From a checkpoint of a small mixture-of-experts model trained on Wikipedia: 55.5M parameters.
Below are experts of layer 4 (counted from 0) of a mixture-of-experts language model. Rows are named router (the router's row for the expert), gate (a neuron's input weights, with its number), up (a neuron's input weights, with its number) and show model dimensions 0-191. Each number is 500 + 50 x the weight over its row's rms, rounded and kept within 0 to 999. Numbers have three digits each.
Before each expert's rows: a language model's description of what the expert responds to. This comes from a sample of Wikipedia text that the model never trained on.

# expert 11
It responds to: Table cell separators. Pipe separators between cells in data rows of Wikipedia tables, mostly sports schedules, statistics and election results, e.g. dates, scores, vote counts.
router:562466557464461527488485546489484448438498519577589559438516542536463476471463578482498533377522561488459560423491526526433468570550466527521486574484491424531510485498589374542553577423461419524464505485523489410517451549592552538512628530513598548440395427420489445494480501504429519500532497487523445597540525413512596464503558421540430567593444484461460524472544517541538500506495570494425432510606555510503462538480537519568529566489540433536590523472523467575515527441544467540567512529536523460488559516520511538639421459535419537498454526483516547445493500494437517457
gate0:461530426510519491500545495539462510515570408483509499478543482509499560485520441583516562512484542512526578508475503516539567500474417486487535576433492488475506642501519500533555391470535488528562513485608490564515479548405462483469477556473486539455537515436601524417498542514441517468559531539578481494514543526415530381533543508422420507533516496377546353478494473596570584529497516603488542442514498477497457488458497418561482502537452565371546476474406551398480491541494569468477611505402452528598463554591448516425515494521484446451511489535503479516486453588522474488
up0:576522560519498494494339676456523452539529419516503553527522489571505468480512519554513475467433487464492542508516537547538549461519537537536491600378525500470492510387474435516473478498423494575553503498565468450495491555456460466491490570396500492599514486538509465565472430557469551557570550530594564444506553554523476549508466481442504505474488593527581478539499548464462462451557505430464591454462417490571470489449521409512518552563498494523578468517559513442570456512468445444534479548463437481492482564519525561432497560490413467399464452419513523581500639475516431511
gate1:460609491526551425447519573514607503513521477438504492515551529586605479519500492603554477493500451478488481470623612533569464454398429479432485472538588526432521464533554469420460490411456551491463533466484495481539566403437543394529512449534464525446538493530545511409488487511481631415522524486473496498514478522423517487518510488558467527615484514388553569430527492578443590493546474468440406444509550482450546496493553531433473491493501529479472512475458479562491440500572611422496532430494538509552440538461480506451458551518446497489449526520537398544523549509511583415
up1:596453474432524491624512476432410533459413507507603539481539523432453545532508512499473497514505490364512406424425569477514554473529363440476531641541502438539534518537529558519508449498576469554478484556585440485468431491475473500428503450494505559517548496427609544532565537493523449494462520555548536453571476484420486444595500487497513564492472510505477459504544563474489463542520401603451456531515481518481485413459557439500478544504444497447547482488476539451548481492377454493485580490591419518503449514509569478526558520497544491471449441599450562496437514538537577589
gate2:548530546485466561665556378476444528448548455520528470515585491377474496476515525512458497560499530518501413420488484408460553517497435455487461459524518478550497463458493435483457449480538553468518550472439454583560523491517552534566443535453544478446412514515496481492496481505509480463525550435520519512472461557548381526505523527492504583553517503437469412567548428399515542565573581560497544413455583537483516470458568540506525447472499558472514509477390438489528513511578541520565480556451480508422491480565467545483440423549482498478445642398556535507457599391541430497
up2:503566542454445498535495513422422498470544523494411553453499414494467483603472446572654426480450513545516480443504503542570567513472458427436486460464476471443531563462485586437430496495513556545449465458549556530517542552513509554509505407542501445457406532465534531562475483440537428487471479429605508530535526542539477533457470517492592535494512471544527551463459500608505470596541470630571622595495501437511407443453525503561503512514584487479539500554516474499541539499491494420482513435397477434476490503510573531468529506582541391518499495459618549532520483553471547399
gate3:587472499515543470604535578521512545431530480479494445571532460456431515546570451495466507501470523454537482457553524507486602496495488559467516615511462491528502482511521443428503432522497562449601480478541500573477569559483481545485516554488485550538459536517430455363494496521467559502455465450506587510570528482516479507550515503433562677503571607518445521465506472566493519510516632476516476378491492569534428557504510494532495513467479539496488408443534529492442552507535481402490553508537347548421467482622601466499539579523503505449480484408539506439571539473519432557
up3:508465514504588490605491491516526541506490553507461474543511406462407431563520417474311530511521553463509512490546521518501502478491505546483510580514429499505484496526538410465467438484491573537584548526542509519512582484510485584524453548490491548539536521527539466397507508529426653519429486515480555526568526530498517482520551494451516563497499578506539457435562530610459499427538594499456501422545538577537510494456495516502467506508483418521508471408516512474441505498514464373528449549577493599518495514539565451458405575503422468449407501520521510439530622512516404636
gate4:464526506557486538409394482523493568466499502509534469469539457537451575467437490506473496537462478559482509536600521517564538536477556482487488445514479595438467418534488466534587522434503525554521504527506531431514607460542429591516475529503513476637550517400480449599551488466567520426433556498570499535362493482568460468357558450438484387454548459489526581480497499540480586430517461439473546518516542526564536506555439503505520466459464567546493500429514455489490446476525489373498497497386634464548490595493449567465444522476501427516521490486556469450536473458477505421
up4:428603489520516525550543444475565491470481507492513508492603516497550487437525465548431451514443468493450341599558479461533450467443513628496489492499581474465518468477493488475470502500506474471558476451422486491457489416516575479416486473564484569448500447626551499476414451463407560429552530481485487508499505466527442539612561460445450527525500555407541611558543470558495634497448511502504462450512477443466527506472485460485517554456462455497477502587485496544432397550550506527505502585486528493471549599525536533544468539500488458478517446455339553526494472578513390420

# expert 16
It responds to: Name-initial pieces. First word piece of a capitalized personal surname or foreign name, such as Ka, Zi, Ko, Tom in Tomić.
router:522531497441518534542547533574462477529478516332491449515472539556555502438472428524481533505502491449569488426483624480389464600477528442430541450491439490530437511416482372538488400475387595578512528470509435522525486520509532481505490475462558447462412525470484449455505508515470491507515541493481579428454536474447543547456493446487460474483485510510550437557540494474487478593470604575509493493524465516516502464610554467528518508510471471444570397472510479488455449565436524346536477489451491439563423543603565444449494540539544552484453427412516442500543458564491582524
gate0:458523467534524508506437494509524478592549531564547564391454552487410511416515543550463440503589534495594519455491426478494591493575533589538512528517508521500486484560550582576577601486534439507487497625566494405543553449486513483447509517472464449510500485521416555596446521478629552529531498499524431525500526519556395528547510520508534628429472468489522376440540467461479564450525400521495508525478464461513436477421513523463462466495606467571453507500540482438585488492531526481509524442555501488520616395466511558496524505520478503506467603564570518523469492382504521454
up0:493407336431517447501564530515626541473524450529464468575525373476548515514538490478515537485418513581454420505545423548465478444467473561537480493482501479605477540519505470571524438624535525445520499429496542468375465503520437562525458632538442427478547475510607507533448506476556423515494530512495496522624512541524537399543465525541605424496521467501449561432482493518585466548510463454466562550548533504435488467520506447591451553473454484480556535434524523452464494439563482522519549450458526597499496396510531518488425493525468470504567515491473538540424465506473453494
gate1:536399455511401525490413490517534491465489531592379508502528443518510407534530516425534487467578465537468472421537499516483526487454539426570437537477506394496519505432446465534577511555502463518474395514578448553519469568543447423398517524591483525460495537453545490431452444537526563443517569476531530549572560572459519575444534415534491504515485562563499412474504440483487473565495450510473540442556562593578457516445511575540540550452534604493528618623478535430459506470503488459498525542462450529535485482561477481441491510605502563481522407539448448466544430562470544560
up1:432507548508451415568545533463440494495502534530468584420515521507586442547556541505397585510604435509497496485565522535431434476485495501499503481479473530547473474487437457429546581501561480516431433496514513445484510539519440478549412468418565476557456513539471485531527580469511550537429557469559480498525511584469529536458519529524487574559486499405449474545480542509494497509475548427472439363473471415468478458440581589444433510516526467540438559477482609535520586582475461542516514587507504394452479449507537503467488359474521469476490570557486542451548405487666425515
gate2:455562452532511467465527587527549529488442502489517501510547545492522394570555544533447507489551470495509451537445560506529435451504481599449460594507462500557542497484539547517484542573501532445499470511516569569490567529566529484462557521508443407522500496482402508537493529571549353489423468440581530594558410474462571467544504552608468457495514472550496521525445453508433479494541512438358566504439510505586510414538495499433619517558572460500531474567517468520444562432523519593455466524633465474565536415463553508528477544471596525465533453536562495409474416514508449447
up2:458520482523492380401491522541604436510504431484518467468433552658489415482568417545494433409514353484463587560477523519535517492495456540383482483529471499556508503487548454513544449485441544476494587492543471433611475540450564605486495481525400489446537477480579502519467541477501563454590539534468507479434584587443483618522538529555490450428515573543510460488550505521424564510460487444470505495478501455513503518553502467557558448545490544626516494500501505505451433434538573457464521470470507434563474525496348493489527542513551488527439488586491540462534478521528499473
gate3:534505512529492584532447485557491487442441486455601526567592514506440478478481488461509513518477500530509467521451596419410470526534501579486510527440477439484535562522478482468459447492458514502591401417489507571486527628498446505553528471474490511480521485443335487466529533486442442486523511567566569457506458491496487584614534469511620476497508494539510518541448514492563520666551518496479448463540467543479446605517495495432550552509484526568477338570446408533566470528497464436481524526573531518457468638504523481475532424511558497469562384448468508457462488456476510456
up3:428548554467470564538452473465484477562417519471528544535432491508541472505481449555478495474519493577555530551533521443470455605472559406487591496421494537512442476491470439470398520529489581438474493540494555454490461519539565518495579408489547550512458527451604503516599581374574457471469466444520544587436370582500532494488520478532590485435435547561440481453539470475495543517541368469544481507518380505509496409517565545587580451454475394491527489504468525426550494516541444431485559528435610468528480444458465521469468528372532512495530549476492488493549545519499488535
gate4:498604596463417518537485476466562533549532433490459445424495575452408419527533572482501466569542525543482528568520490442528532436580567505552474549552541418599522439442475501511474418494519461408593504633523551526524531427520495436500565548472480524508489540472421533600467455533466471524440463476528478454587464476555434470521547491490523629512529476520463502514490480518458527464455561520400461501542439480491526506479389546483580458508505419519447435496375528495551510505553509513423627475506539528476513532480452490591475486522521491548508444533519509553531522447585505330
up4:518547480512503586420509471483598489485513523652576563445517498513449482504503541511412519515495481552460434472404430498597473479581513550526469420500497536556542563474460540492494519456428467488521484467393510514487621481513506513556516574460534447591499520529505450585488518459606657449560509463488459486367492537482472446547464561398495501483500473461501523465515593400536471552444411474465582475515462499544585549459524529471460577373566513510473541504552405528522434476527477461496554557535431486557511495387506464521487495582428549531478515531471541541502555521534546521

# expert 41
It responds to: Table header separators. Pipe and equals separators in table header rows and sports standings, between column labels like Pld, W, L, GP, Votes.
router:455438529430465546487573430518484518513463491611490595435423480377498517589411494490474507414418444555583491385552410540478487572564506531527594493539453456519427509454512553500468487432557472522559499465430544467474506509559484518466472442464631528472473553510485572478500523508530481507490538553550463448548465479520494428447511456577488504534456442529519514439538486452451448479489447537565516502514529495551553460497507468543545477488497427587541594493510604537569505419471472606547522470559582419451567456532427470444432365522518468517458564509417535537427523458477472598
gate0:505512469507499527467446431518499503596447472510439506515464457511485450542545508441536519559541484472472553521561494536483589482521505575451471499493429478532460545562488489441433432483458473480493516397470535530350584550515455460483562515477488476556525524486481537486548594568482587442521392525558529416533487494458522468617509481483568506598498567473445399458487521559454583529437417517492530453457512563511589596452539470361499495521455410517460443423482493500490405518646518499423514490537421599504529545502490413573548515520629518463517510547452553489545563544478493460
up0:505581609543467481406436496483589431474525441547570536436535466464578411515488556500493497618417445435592460481449439493458484496488484402597481465483618498522508446577477519508430506490536467459511527483452454480525545508415467544481495447516564490453542422558430519541426545493504486579570561497466518440481466585555470570508568462450543567536525489566491460457599518600491501488562512448484568431451513497496529537478397472499527516430397529519437480473597586472533482481492604509520559433452465508475547526459495535481475404487552581540489523522510461570550580399464503533
gate1:516643663553474548515515428485421465546490519457491508545550494497510487534529432504486454621562424497424557462491608561480546561438436367482510502492512465460541579522516356511442377498496583508522466543458533513561480509525527489517559401560457501517498538464533505497485445523409524526515550515515496490426513482517496483501498530461461482508489515478439429515429512614575428565548464647487513504489537488503515575488465549516498438454526485449531468449461491529536456502503527472497526470463423528545410532473585554542594644502532516520499422561505420520499504523455563452
up1:465556604452537550578484484413456494518464511504453540452490490519545552532548485458474558533587481517447432442513526565619548488490439354563484410606593467461501540503480495535435470531492629498540508438418533558557461458606588571489535483591476533543572512462537501519584482552482424559518450488559425496439449479505433475457518529450498468547455471427499441551527497458537482556487458624488499554501487445518578532499517448509503411539450498440485538363478503568517464511485539509511521506493469546480502514446554551559570519391529521501554491587448466610510564515452481552
gate2:514476561508542513552451583436486434508504607481437478559460471496566457442470516544457345477446423496547462563508558508421413456410426488492520450468472601491514495551513449566388524431530599421495446483449484553419558479493491523577486497489436507477563431538578481564523574481497467640537488509453530482415429580407480488565526620483448516460485495516460525482484460503539496524466524500440448485513447522463379424478420500510468487499519448491508399449475542467499506483490446498505470498417479492541475575459569530527487507447497477450572464494461478525492492667501422457
up2:394489543483463500427546534560578449536535389553460510512522503481517477478456515593480506485419409531483511564442451441525477580474472523571483457562562495480472483519501498540534457563494496421492502555557410574490431490501471476496554491568579593483517663431515524576512467480531438517514537501441470558468501543474564491488582473547535508455502509582567503412501553583514512466522537514455445451544494538593466399449452607542649477409529507539550486581516534462463529417447451484442526450438499480445450503573513537550541479507403541552554529517530418510511389482458557441
gate3:501538484535527546522552552486566516453545573509467433517469501499461504487556572390489461465513524471536466566451505436530501525492497537504478581497566465459558497612446537448549539488504473455515482530470496494454490518463457507519474488481506597515460478490478516465448611524453521438586383511552448484496532428381467475597518509459506556487605565497551608505340542596519600472497511494499389510483532511545479517465479405430467425467517540508472503441506563537471431533589495531469560444613433594469490593516453540537552538484404596432621446475467483561510448549478472487
up3:433523549475451556471439340526503523510417489547485485495595565539532561455519498550470541509472475625491434491466485447459548515515495550471450392518519505448486445480395421509459499523471530475490462371567491535612544603573445594617580493517493458519445416502499521579524524570565461486528557493533539566459540492533568465440398487447429460468467494519572470490505504451533514513423580469432582505548615483584522538519509545561487513441501537486553473505482453508580571527510509434437554521464478446595475514517543578556492404547550495452548461494475463444534512455480507483
gate4:520449500555493483445475586486383531556552458506514493519457480526514551465496547487509495613503419443475455523428601466495501482511507508525522523446539562500513476519565541491555558538556416539477469534555455588422525505588508457564435563491491514519465519402490530594515611438427487513461539536500545477525422470460540494554414536525482496370541604534476533521435455452444499473556435572478483533555463489606471530501613441447459554506460543477499496522487640449500499506460384523500536509502464424477509519571506558572495509380585419449596530421448505537507432576450455510
up4:534477484504531516445461542483592439584462532516558497484451478467565554423486419529528447494501477581591417529447511508510403508523485591515494441457496453542411468493504519417542567581412512481543517377452446552453501503474456511564480495555527455430397491487491564534439508555452422450513464528449491489447522439548497417453479491597548439603471519495516464505478585514398493476598460567560587449529519553510464505505480477435558514519585507513515488449445504528498392496464503466454594366458484525491529428577426465456538542570483519515540416464429476565565509467380518484

# expert 32
It responds to: Apostrophes and capitalized starts. Apostrophes in contractions and possessives (I'm, Don't, Fox's), and capitalized short words opening titles, like I, A, You, My.
router:537493509504506478616579569531565516546557559486540596421531593513496491400452521524491535545586512545522506462566503502503457492488575446486537385458473553512447477453438540472531537560524572508527569491514454470469465507545528542601584383500595449528447464488364467494551454522474502565508513490507516477534529490492515494503577487563488442437524411592563573487488523464522516643493524599447408517451477500498589423503538488543445559528532474396541423379509559527485515571462516454477512449504543427517517499568508505472544452441516568469554499438545520516550624503518441546
gate0:548508434481557419480413567469507527634482541478457513516430438576602468494606476501536486447536545431565455388360494534473533566487496491455432578502544410436473444479494470488567471566520559557463501571494473587522424482534453519521550566532513549426473477473588476508460502399559576510574522470560553479467563606523559451520460494507522513505509560610503472508481529562533481488455530501486544467623528431606464497564490493447539510448521501560462541556477471538457406531511563487519553491503549578563517468472514602510516471506535469586455451499571528450598458516473520472
up0:567494565495542435489525486486432440507529464572471560532541595520424460484534548527502449516471520488538541540484411522423486465490536558519468467469531524458501508476550493451525596462527429537446534512460511452484524479501472508589532492499526481475419499536337560566470514496551490541514489552522478461433562535565484464496494567422532496499501524506460494428459430505536533478346435491533521489513545431482516583438446442536410463520551600463484425471337473556428433537517487529481402445636454567499471520501483548627475433430537550466384550513487544592493494456486511401
gate1:559485419503463498513526545540538485427533467480497450507434508546573479532618408585480450452507468472505532534551461470441539493416474470455398619519449482562470570619495547462506509403481504393531499577411447486491508435475563456466533623417512494538565463521522438505521532447526414533504432608537482505507473492414468464500499469518512599544553515456444492487509482584433537510580548468526482583623493456488460449488593567485484454502440496476518583462443467464486507556500508514485455560545440490435441506466518463495479501524447372504479587521441537561599459547600501506
up1:516491453457469531514538551522544508497529544545462542526416582575510454475512467482451469334529448403534508517532445440418530491461524531482466581460465450533451537587456483476539534427436479528475486491475466477431479447509551432473513611476513488533401447586533437367420448524430512572558437547486448533462504469407445598474510526478540544454513535503469478521554549522446444497517504492580480501467520473438441471499534468461556500604431504417569568432433498549522435619549402524538426486530425468457527495552517459502472454516470433525471490469389561601583496559540538473
gate2:376567493552465449516514548547429410554523497427399427453416481482561483494579523440535440470526453487453438567503491518485469510500474371501549487559481451526502502483472568469553469542612467474511514518571419561510545477502543466444471564524489512450549474555465517400506507473484481489588513442549403583449476519526432563535510465521535524535548442536464469468534469461492424529526537484593499495454582518487465519512450447432482470517533517500395542585556485526524636422477423591479414435464563487465538491552492563519427469440507415563519522583585414452616503463511499435
up2:527475516486422548503558524516518509358465537494544525575455487492467557498425455415559464457491522567484468422505529533490456546463564505497471475395449491461503531502465466340483557442524492534477525526426577551429505444488572499518611532529459385593477441467480503531571578535518446501440493458506504561583522491486447539499476525563441504473542488480510548509509470528520540527542501479499477506477468535511498396541505484525462535468495526405506479478436490643426418533610451521523539566535495544437498425477455525452608518420538561376465572384538613558450571518480507556
gate3:494616572502475562479539475566493502505476496489497523497530495543536478535500395529474375635399428481467502572406450469438523528466534555569577532521506497471547472552510465554507421391522529412581505492482444501557479459534525467408548566495434544464481475442480543445535431466526403549471462477521466518426490568507536419495452519510427483419443484459433476485467443477530441450481573480477483439406512512498460548623431552494539433505504566463449396528452466552499555415466585439485488537504455502507519552441415531490537437561495530536533461589551449495445370541521545472
up3:394470474474536455466406512507589545483482500455498491474536539487529431523512455446500533565485520454459470470608493473563514556556490566557438536422474401552526539427532542463599520556525466537626418505529574541530513555423407613465470481424506539428382546537502553442562450596442484487551581530417493461539543511481480543497530529539567452493593534559529570495462531519454488549468550483415457500491472487518470506512477438551511557491509469549443557498512455482537566445521560549444605500493450531398521361519390546494462447442483432463566511479441509557467557464518523477
gate4:450454518534483528437505517474490527391472470489450492517473611510560533582519457480607528462479476510564363487508513552424444570503559514472409500458535470488547568502531560461456516590637481520431540568438484547461476529407523416444516510475522405497485487486526515507601533383449442502510518493525560561522510537410504471471454477612477470482535523489481533519518480482489464506498586528508507476535539456556449475435578586400507537434453466464542505476525471462547579470440604474505532478536551504388550446557549457440510428468660470525465540451552586510535546527477580530
up4:616549559505514431543450522503463508521538494447526511484496409536436409442457433444486511530550452494554596443527512390525586523497430462496554490554482505493507509534459451535513504368458518458584421526533519491582564409562481619563526487511471555496566473447478469438486508491563422567556500449532433446496480475583475469509500535496480606505491461568503478538496546533458546543480466481448520487559450481552514540570454422487531460493532553507625544548480546512458470519551503458509546545444446475548446440433475603566419491500326502447531498554455419529454412487411433472

# expert 53
It responds to: Word-initial single letters. Single letters split off at word starts, mostly capitals in names and codes, or lowercase in broken words, e.g. p in prior, R in RH-300.
router:423491523473478389456535516572484525430528488441485472492522471553478517459550528490508500519466534493494467456553405482488523510514480471464521509475502557421544506545493533422509381518488514540437431366448433436465556461562548634430504471493464599537501514454453497442521496533434472523500462445474502396602549491538443604479556401467495531428438551573572490492476584591477566580405512508477431499445418515568541469572460437473542519391529487531489339543493516503538460500465431497457459460541580536439462477520480411524473459502613512449512438450483516474544517456534505451
gate0:516531597472615518459445460491532515514448512404483587430482504522511480573492567479476485453488386576508546517511476509569425421432474425578561544519494504479557490556428488519439431492485510419497430561435513484568553484575473521469503398420434508500539535474517479584495539478433628517551501463512519598487462454495478613482534550497560427514524449432502539522405542531515480453427486471456555568493441449582542446421465494487465465524434445554493535532495534493602539453479389483445473531482541506501484468459542516520500616543473494513527475476499486426598522433670509492
up0:556476469508526428519541585500553578538532624561490446488463441535558466530539422531472441449431496489465507538522522505535543455445492570546503470468456470504495513417514515481525623448409343562522451488471500556460490533473454478523518627555508478516439531408515501477502462529512444558553521527375502498517525395465542468541449467555456477365448519598530481456453458542505480425477552537498480487575571556477448463511515544525594424501506528500519417499463486465493459458453456494562489528547588549517556538590583545399490532451462534546510493555565462525363437478476417537
gate1:445482488502464519593515443557525469521507424445513504630567512562540534505506484493490574462569525486460520486419499504471506485519504507525431510478504519486552566490601470475494496591414447408479453502453566549485476552474424439534451464540563476478470566438407507505546539521521565472504525532510536461481487504358528552552446473507475490499508634511560467431451430464532556492505483493418467424539553581560507636465465433442535491471441533463466442493437495501504439510532495511469481439532478602574419621641447406500470448440428491478581491426614496466431485537461484547
up1:503456395521510470503528484541373413474447496510464488576487506533520506453441582451576524511548490484463470527497495476488478527598528514422535529441520478464482457591642498523421466541497461539458516581452528492534498507572527528543530521410566528558510526494454569532543520396519598503480427480480524462572495452456478547543436442527474428646515452435482521512516467407498624534505398465459477534518384515507542490501517530524453507511454533516436602508529522581459490603535557552499500456532453505524396555521417437549452433440433370469517569564428541510525530517496531539
gate2:444485481492498615492506539398465550568442554535567548450470427510473474473486483498489453536463504467558542466522464563516507488456491519553384419431506560458398437455559513468483547439548521536456565521473466443428581497507541487496475451518620438477451494556549503515527546507455514557480511443386464499422544556482563441496505515592545513374470402574481496431553466545439368409560487510516453595485474597483557415424531571548496438495501507491516539444502415561475461516535461467571487512497561513493592466386471486497492451508570492566428519534527544463448501529575526570
up2:434411494504491567488432459446404412495467509615516594526512536444412452475450545495542506515536533503574519476534477494425517530582530504564416481451508485538476537445461511505461528519536581575421569506475516469512465578520426455457454412532541449484313524414548580580465587507592523542412539459422420491519431559518519457466488448478523539516463527480494508504510441472496587457577546548513506462507523587502513449478569474544433444499480472538534574457473459472494455424530504487501557488489579448557491353427448460521546432524490460502479536410461569530429486562504534537
gate3:525543580547476534530451521508514497502533528529515555579472408586485535562438506528534540491487481495461440416530516450423500462482432537536437546509533328510585583458531511541546537535468396575494503502532554530452440551498535498466557519563481558527436504470453581463491641493464445518517491535476462611483484445527469547478446488445446474589561541489506399555530488594559462503612569449535464537492481533510482543573478527465500561527478563499502582506439620518613520551525572481541514582542462558485568421553581520557548531486545485450505552424491456559445610498515464522
up3:418411502474556426540529480487414512513538381440445485550517530406482453466494478488505513456496594523511517469484532594569498507482492451492493443495505434522540438471426487532457533455507475536528604522528517473532537512460404529491439485481518509421464599535469581457440445444514542468460577516438491479531471460521540532523507523577476490495509524589517472568536495601445461419492480496429583548545471548460452457348461564540518468530576473559499442591501398444472539541462531485499504453455583479513529472520373456424549583483571528617414490443587465570566510401441518540
gate4:473577457496548535477421498583522429513446488576460370528507424515473505538398558540468471557498487490499377466485525481484413508551393579493555516475506507494529470515543522559496506557603594553482559543514429549426364377507532533537487518457432500523484476448587456556501521512522473543479486498493464482462521482481505382519596566458490408543516501521445488535542585506499513466463445425547531507493487423462450445524471466533532581479440470422444602502470598466470514470505499436496487523474440454505534432446472514585478430552591500461539568534456521606477525611493427442
up4:425522504516623572591484546608522497513438458491519436456475470474478462475427550605489528563483495524493416497509484553477466495542406593481496497522513518486433430503675475585527475508544555544472552499507411548496493436566522520446499469499504461574517495344439436475534479532405537503509559510550482468476554495492494416488623555507433609466563489505462505533553482508474528443574493467484439535558543517447522514579585502483525498476467536544477573468467603492498531548488436377491436461511504426526454525457428530610476455567502559548454567469498475464556531534551496431

# expert 40
It responds to: Numeric table separators. Pipes and semicolons between numbers in sports statistics and results tables, like 89 | 46 | +43, or 30; 1360.
router:488487511489408557405489498519526459521520445556540352472485414497537499553532467494544564514464413461457523496478600426441484588543558477503372546549497507535421469504471444486519528486489493385449500500487507562520528534473477491550534489419582510543494518447505591491514529542456511458569520564423551526506526541458595496499492442533548549473589606500423540446411545571509485496538580461484452507590605417451540524520488612534561523458471499577565513486472503456497446401521384482397525443540486514495498506467540478503463538523478436412517440524445475548531407459391494441
gate0:574450429463495469484606531465553477397565535515461513549423448524580431526617580526561407467492531524528482475565510563518513477524520560479505584465477494542476506434525456430467568446393485423468491463482490444442442583489598438400520618524481438521451454549577527498523526461554501477464547521441473492487458506428406531528534486545525478483482500471489487475508533472479430531514531449556432461503549351367435433500562477521472471556529533516542542572527431499470500537531519519519524512638478482538567525470471465443538529499567546443514499425542528574653513541535461510
up0:476463456585533482541474530525419550553472600499504517527519532507425559491421403496519602458564555443469580530436499465506510504473545473467470451516516479490528625506527596483549473468459559554472539502622524505587522462505385523473507502464526602437577534460436546459451511598425587436581477500435531489521594479561591555432444475474456560498487517521557522496469488557577494477533453536463524562561513568625567560479459534542501630536526493484508482504508542513528506500495507482479451514471559628528462448603503447474452500492457423551496402568467511429412505446492519477
gate1:512466536551520492523450488492468512476515524444463472492662552481480472499599456564578529597473504569490524470518509534534599479482524510459536543566480449267542550444502464571555433494458519527471524541573468463596537575509468462471502450505457557446535552479516508429470503507419498441503578479557484498510502506489585519458508483410523575465510564498466508447542520533545485453511485558458523480483469500483497586591474531475463428464519551499545435438599610457496595549392557361450599451448475560489469449472499556537500425509551522462529452553534468450496485449527438474
up1:473531422474481473446482505529553540551544497538536509536444461543544470462573509511429510462473514480456437498503540486483431486548459492551467506504497568666428436536516433467450531504584415515531451488456440609440445427501540544471488518539501480571447457526464472548540448463605414580488455512459452471525491533515443473577530535567492386510483509526505518520473527382391534546517538448537433442514547446466485398428561470496516537548483479506452533549453489561532344458480442584514463475552534412456542593443493504456543582472470483445493581407494541556483519563543621438
gate2:500449464545515447500498567507495446526520396514454368533556595499609512508457499551561558477490446485492413473483473578458451513506513494450516416404490513535490527508519411468564453544490493603559428460495509544470421519410465489534437556465497565480527436468580513457472490469561463616442526550555536394545447604507530530494442525418528427585572510560484546583528439461551416493520471453537556494493494486547403514460569560535484553426526615492561510446597516502516494508446515525579477527418496565491481542407568468493528497533603492410536538432453464525515503559525499490
up2:521510471489478490465528503507540502504540434494565617522444510571462549519525485568401498472465479404459471397479582532493493477527515528554489517490475504492476509523613378535474436452493454566493491510412407544547482410552473516520611443518490499489549525496506457575521449538496543526556532537514476471430467554458491450516552543563432519495452534427530481401442633415484543481458483498441466498488511577569513543562604469435490475445554655503557474437451515527573490500523531536513524494496511472489433591475392519382575520519411462387482550565467562503474412534475486422
gate3:487506484530484509473492459456537460482524453505470518473479475515608528598400558512447436489517484503470535536550419501476495493501531531481476441547430483500520409496557508454443599469462468464475487589511521481414501440563513466534456441472442511502539492503504448526484590475550394513459453464506431514467474556478436571498537547491588378476528396578499579457510528577471473494506450435445464475521500573428494467474429528498529492447551516529510570594566355596403430493498527487485370542468512475500471587340552491516471481536450491446551550540536501461560446629555587454
up3:483510496540495497367460560545437493471545544506478482489482527561505460533375484516521462594487488490537557438514434463434518517517539577524476508517486530561509521483478504465523515540459541518562498532505536573413519471459528512453424551434495568510514460497498439363507518505576498525438447475484405478473467486531380535459460384406512384488436451539503486528584453512532478561487565460453496386542492505530439389379399516566508531524582478503485540584498526566456445482451499503548495468466574508404528409534539444509485460510627524481488509479522516428426586609531552578
gate4:516487579547510509516526606453526523485507398494516470489515573484538533481504457517563457477474439523419581592496502487512542478466452440480499400489513442578501517577454572463545461436436482436477472492404490501484414458490450491464504471510462503597589533539573513499492524546427623510507586519597544421508536509453522515468511570471499508504365585509579541559492505527446457547527452518476455496527477451535527510507588549459488508454503495527530375383555495525514400514465425480409479448478461630538483579489562461430538594456493417452472473593411491543531468521482472399
up4:454542542461515503390492470457523538503529535503392537452472568485373421567410548463440493469541459458477518491455543547500473501471504523566513460594466465508562478562464484528553535481510451364410560604654470402548519465577511475499572500489502559478455534470505445505549473490467410531445492498522464556516558456574481489433463535460412482437462506524483514470473482560457457415478537474412556533530497520485507453459461483439485452518509467536547535450517562522428541470409484514416396426502471355518529410505523563553493511471514477538388453577495443434513531397544532493